Weights of a small mixture-of-experts language model, trained from scratch on English Wikipedia: vocabulary 1170.
Below are experts of layer 5 (counted from 0) of a mixture-of-experts language model. Rows are named router (the router's row for the expert), up (a neuron's input weights, with its number), down (a neuron's output weights, with its number) and show model dimensions 32-63. Each number is 500 + 40 x the weight over its row's rms, rounded and kept within 0 to 999. Numbers have three digits each.
After each expert's rows: "comes after" lists some tokens at least twice as common just before its tokens as in all text. This comes from a sample of Wikipedia text that the model never trained on. Tokens count by the router's weight.

# expert 245
router:538455507538534460543457543463547458458540549526464459541543458529536539531466489460539451543542
up0:491514504446563413493511477450501471561491575517519493545505481493528516518471482479493453447556
down0:457470482455459488545501507539532470474518525482468503510546523384517504474566515494439464506455
up1:516535414458566554428445473542540438553505473484468478519516450467607550483454482520447490487558
down1:493495450478494506548454515496515449518546448519524502482472481494523521500467485506528528466475
up2:505549565504499476497507522475566522526548483424453483466542530446580491458466483505533435512554
down2:500542497497414514546470535451465543535479495558486512556451526525537529480471515532451487543528
up3:487477592441525512599462464485495511443515458496559478551513472529584502475490516511463541560517
down3:486470486533454493519551564459529474518500495499576544520548470493467436496480582583435530492373
up4:515483416490485533484526477476571502518473536488573479545467469489461531482536394496476521552564
down4:479500542522557511474540499461513484503513479512488528551502527548432477488505530500489427491523
up5:491486531486495546537481574510557469482447502461491456418483443493532470550424499450499487566501
down5:462497518514460558493478575512512528477433478469482526456513480574492486515466525546459463528509
comes after: "\n", ".", " to", " on", " and", " Or"

# expert 124
router:543455532538540459543457541458545467462541547537462458542539448538543542526458495461539453543541
up0:573439573512556450421515591419449441482502505473509480487496429507510509543429549529475513483479
down0:490475458502473434529552461562516485486514531564467471397433474477455415495579496525530494501552
up1:563414495462501440490464534418494499478506555524451502474507484574619478537469450442526492458511
down1:463522445542466485461418583500528497488449541545482513480513517559428598450449518524533449509555
up2:518462490403497474465510496478490482544569464524533467588516532510490544527499492488542553498521
down2:519503479510531534485487477490502405449506444474554492478552477615478422418542494465453506505587
up3:436520494498455504540495526524530458499536446495493444533520516587515500504527504460509441528504
down3:505466437518495437477477517454486482482498513580483493488520457513561434476475486465564515489437
up4:594494509509510502505497501558531484540494488529531510527500497554522531546506564475571525514476
down4:559534461486482481434521487542540501539466541426521481589516435430531535554461452469604468465486
up5:513426490592528489586486470514545482531541496564477503503526527475572543564615516498467454504538
down5:467512620463509552488510561464501506501526500417492534467480484540511498518531540493511512486443
comes after: "\n", " of", " in", ",", ".", " at"

# expert 211
router:531478542547548457557463538473536472454528559541450447551554451546553549526465507465544459536542
up0:553546535519505500513524480469491509458458509521530498606521429522512509502469534479563564519526
down0:514487444466480525488540410485492553486560484498587505534536496511577477521516552535485479479462
up1:520464522509513475478525500427506518484565527464443467535479546551488581485592431528506467528499
down1:558460487641465517476527521477431554386477477472431452530522523482528463510533528468433499537473
up2:541460504486563472474429485509521495484560466509467479570490484514542532486489432466512538530532
down2:517485507426531418562487555489463437424498546517459539485484520467512485506508482454420555506486
up3:502501476464463522458470546464453510484546497466509445502457475487411508456395502396476468574456
down3:464440497485459478505488541525545445502460417585574461518433496480552487477546520517454555449490
up4:524521517502428537538529550518533560486567525501464539528572525512506593524475487513472513530423
down4:511537455581508527507512528541510487497480516499472501462468530544458502554513568530447484510467
up5:521553489503501475500521535413511541509426515443505558481469518531450538508456561454480549516559
down5:503537495509456540485477530435526579547425536468493519507495519457412529491447502488456563484481
comes after: "\n", " t", " re", "ar", " Fran", "c"

# expert 212
router:540459529538546457539463539464538462453544546534473455540538453539544548532464485456550459545536
up0:528501445468484475531533590505546444504560516501512492534460516470451493483466525481581491458520
down0:481538473489481498498511425540524492510439536525522480487532422486541471496520545558474558453499
up1:414472406569503508492529541500510452474605512510432494600583411424507464550522471481492458463475
down1:428544543550463531451576465491508513535491393514467446485529416505467587429420490532515528503468
up2:493496454448461493537466472498521545463535575450527459505548461535522493470535469473499432494537
down2:491391549588516479472490547519469486511477540466423483496474536554508538534541500503546467463505
up3:528462526496514516458424491461537446511519594510547558467510618524517542484453396502474518527539
down3:405515492521533422505445482483517512461487457480509404502395515500450519476444550478502483504482
up4:514466496461521516489487502500527398485543422446499444502547515526485491518446501508527448495521
down4:491435505463573476442445482505519457465473558470510494525551505510515519548490445550555464470430
up5:517473471514542509488537516507496445417555524547558450512557445545555545500466534482495456443493
down5:437505510452508480424538491508530486537492472438520496462575511530536532481473526509505499507425
comes after: " |", " 3", "|", " 2", " 4", " 5"

# expert 18
router:536462518545544457543467544467546464458544542534466457546541465538538545532466484464540459536535
up0:505519511531584485443499499475519529452476421519450452515491468536532469557516431492469533568505
down0:450509506417436534460540528467472493469540497455489518487530450500498471506480509504510461456494
up1:549511489526535458475559479530543448520533547457482495450509512523530489507533450476518510538525
down1:477525506517544518516501456468401532507457478467558452531527547488500537507513429482388459522476
up2:521503486557526509455560487500437563502573508448463467513524502503464607533520500468489536444514
down2:527515489547567439485523531502553432479566500467463499527397503510507497432466463479509485395529
up3:481432427469500540457458521521471461439497496474460503508523463536470591441508495476581461445503
down3:501548528507498565477535438373507496589577543531545541448532488478460469540495521530478525495512
up4:574454476544511504521497463524525513503524512468493437534533525536618550539484560497429501498520
down4:511437449524544460500551451538495583515456513534466400461438482518492436504532517552497506455521
up5:520475581432521482517530541515512519475464530540416457513526499568501503547542463480510479424515
down5:500499474480503539453496493490523450504480520470447434561471578480532464503517517441490458566491
comes after: "-", "6", "7", "5", "3", "9"

# expert 53
router:530457515545549447543473544477541475451526548552471452518534459521544554535472484449532455548536
up0:506438529487494509577431481497530521606629492494506503538479477450517582485501471514513505458477
down0:484458488491593583492396470504533486521437486536533544474514502502495490483541507453571506498487
up1:618439512586477475605446505495462504455498479451539457454458462498514531484535398484551465505486
down1:517527552488554478526491577469486565462525465474501545479529498547538510532475514476565575500447
up2:463421432466563438503496500543556502496476540479493539492474472440469558526460468482565540464454
down2:481444580477472490441515490456448478521535498506538520497464511550484440494508493566553522486473
up3:488484598543523565560568450503556518443450440560522426574509379545517544525475480496522554464497
down3:515453477537472543536466500539511494607513526448546491535517518573507495514481561507531483503428
up4:518573502466458459548512516431524503481479507443427509505479485510554514579476504464459585494467
down4:450474484427478454484507477520435469521468535460469541461472481490485448494462539480499450475524
up5:572503476492452462477489517493573508528482522519459481496486450529545545457490491491544512531455
down5:431527521526487502508490527554457465481511520500510440504451497531517505482519501530501519474441
comes after: " |", "\n", " 3", " rele", " st", " wh"

# expert 46
router:534462527538542457541464542460543462464540547534461453542542456530547551534467479457545456538534
up0:537548520529533528560475457433517443441578463483424528473505518453510546471492488475430446431489
down0:533545491428580395558526448520610499543493517552531437524469461579536477544447557497570478509488
up1:504532477555605485477466520475500456503515543579468488542481463510521499433476594524564477455525
down1:517527528442479449521478542443461426527443531513473468472437467423536481487477513504429521502576
up2:532441494472472518527498562464551492486525519544442499483473428531482582461437531471486437576579
down2:417488503455477443487475471516554495514483493478471522474456423520547537485563555531476457530451
up3:490499492479508519519504496488511493514482509483507507502487476534514496494483507478535487510533
down3:520460558512506490478557470463518536490498443476554470525517571513485490474596493485486502500545
up4:526451465524514490545463473445544533456532507445442487504485512483448489504521506472570536536477
down4:478485515587460483495494558439521541568520566474563477491487466414518577567520508452522528524517
up5:457498455510503467505486516420503496450584562529423440481544505549535556449514534487523495478514
down5:462522375468526504538490459396532590510485509459459517525487491486519393453463447508456475431443
comes after: " p", " h", " T", " R", " t", " J"

# expert 66
router:547459528532542456538447526468541467455543538531469462542540466541544548536458487453541449539529
up0:535495452515510496513538454518494527459400551530585505511457598545545496516581477510469513476505
down0:560459542479466552478484438368526475494522519422502488455473499487488462523490476501494501460513
up1:508375569456466527553509475543508455420459561463442478476510505512539494511526425579461493470507
down1:489554443464464468557450517521524500534429439459512543501558469490498490540523492534508471526460
up2:451512539428444527503438419463517449459522524586472477455492479538484462433501549531489422590458
down2:523490487514513545516517447523458460600437529547476509470567494524437500495513434523552477509560
up3:490438455551507432483471492496505466468549510523571449510490453492489495428486480448501508499506
down3:506493524511532478469476501502458439509496472536395547455510522521484478516568482548529487484502
up4:444480483459464483515501495447573488528572455626475485465514524525537481494505536467521474531463
down4:493414610487579527544415519582473555495512494514528429545486511503501449549439449491523557478521
up5:523498465532484516549584500459490438471514459495460505509501532491471541475501560467564519587579
down5:525548500469618442480498546520464507491520482531411489516477521447491392522543490450473497495521
comes after: "\n", " c", "stit", " C", "ation", "%"

# expert 75
router:531452521542541463538461537460541460453538543530467464529550457525544527533464497456548467546544
up0:510450554489565511526488445508515461485445508491483499517549500482459491486525546511530518480467
down0:506586465454485451507483472509471537492507544430493515478472476518539488507516481478424550546487
up1:516556539543510509439474469545460449477614484548466483534512379431421502560459524496505485540513
down1:491515492445465516424533537475477495511598518534491496509502440438505487441513481451577472480505
up2:518487477487553450496501463452528465516469503528586516492526432558493551462418476467483553487515
down2:500530520396535476542505503467487518539516485515560490460526470495446410501476504594470577492572
up3:450536520499538464483529660466500453503564534462481511521562442514547504480500510547460562500533
down3:427523518546564546545524452501489540487418499485499513499509511566496549519488530543570519483460
up4:446507450499511553515492536483561482508521513431554537510493447510516577515502536499491509518495
down4:503535470494486533484507577506504542518464451539478525466485536571491568425492497507460472567502
up5:534509423456518470494424496506485532511560544468480406520546520545476404555468490524461406538480
down5:551509496434563467462549522475437436518536547399525514466478459535574544455510483455529527462434
comes after: "\n", " pro", " is", " as", " o", " b"

# expert 55
router:553460521536548459541460544461540460460541531534474460528542458539547545533468481457544455542531
up0:524467430499529507465452597536487438545506524557499450505535506470529475539489529517501507463563
down0:537452490568497523550524510517483462484506480545477541490492504508505463514454474450489505479470
up1:485482518531531483545522442540493520508469603518499515473449567499514488537526502472568465496546
down1:555628487548518438479488472521515488511510434490520501482515490452522497480436516480531526590528
up2:506527518522519457496469554482453433420519548561500571464507491566521538518458498533489404525537
down2:468523541417476516495545510560439517548481423462486484503530561591446484532482541529510510467430
up3:565499555432494483488503489558428591512512496463509512518600489554582572507404562496484509473422
down3:584478536547496503475531498500510517429487446460476543491420497538535524433412451397491444486483
up4:551485538550483461543482486540535515506482585479524435487465489564540493495495509497521506499488
down4:440491480476569555500547429467522564496526462345519528480483518467524499504502518463526532475505
up5:471540514470527477505543437488518513496443377469501541563505537496499575524515476435548445472533
down5:468540429527466508403463488528541438534500557555525543481488452484491438544512515553525501477481
comes after: " cont", "us", "g", "°", "m", "′"

# expert 119
router:546460520537533465548460540463546459457537538537469461536546457538547548529465480457538452541541
up0:546494463541496410491495483519436462476538535430455510496487474526479554543491505556532418535538
down0:500506517400544479482451486544447513510526555553554485481506456478442534524544503562535528458478
up1:491438520559508430571453524538555435464533557570468411522549484514496584569481515533538468521492
down1:477520501535488494516507419553538531459541550494460468516533495462572549501525471474461513520362
up2:579501583518506518496499505569466407563485538494461481490481481559462511482436495540486565493539
down2:534489546529533550495517561516524485522496487463518521492499521457505522479513479440474536504395
up3:442463581535534501472556480502488471456468477473557491542485478494511500526477519567577483504537
down3:506451572554525476502602416476517518554480545526483388525486476483510586526529527500455526528464
up4:539494460539496467453489476507534551482527435493493470490535431533530553478514466507529510449485
down4:529546511578529468462538487478500569489518428509504484474417610477542524447509510469481470487486
up5:396444554545465475489557489473527516404478540558510472474470456516493522506502518561538482507492
down5:518489482547485538497564567533526490548423586505489544497535453532445495500520537538509480541486
comes after: " E", " (", " \"", " qu", " e", " V"

# expert 152
router:543460522539536458536461536465540459456543545533468463549543453538544543536460488453541459538549
up0:536493525510483540509549477520558580444500469528538477503437449533524504452519532430527459560535
down0:441548538464520529444546447521543474554497486524476459513450480537453503507536542542594482499530
up1:548481570515474472554525481466579483431522568522447557453482415500536484504461539526447450492529
down1:603480532476461487494498521436502478518445447481509515561534457498482370557447493409516508484471
up2:552447509520505432488550497474459499549526492525506465509482548418481463546503476469538520534498
down2:492455583522623513508530586515491514458516512522456464481498523550532525476447520480496467482496
up3:512465523531560502519432565511516490528566457554501567573515582548549504560494532464465467458549
down3:452501555509526539464494466420483417563428498472568472453472470501594455539504577481523507499565
up4:513548440499470492552415460492496590544438500438440482496474499471475500521471497468507475507572
down4:473481491495524551478480540519543560490490433493429433430491498467503464499492472501478530457480
up5:521496553531550522560546526469457540420496513529453559492462493477510485474514490508491474521558
down5:550483482524541549513492514441438562536439470634530411493457538505516438483476496534483541457454
comes after: " G", " g", " Pl", " s", "g", " H"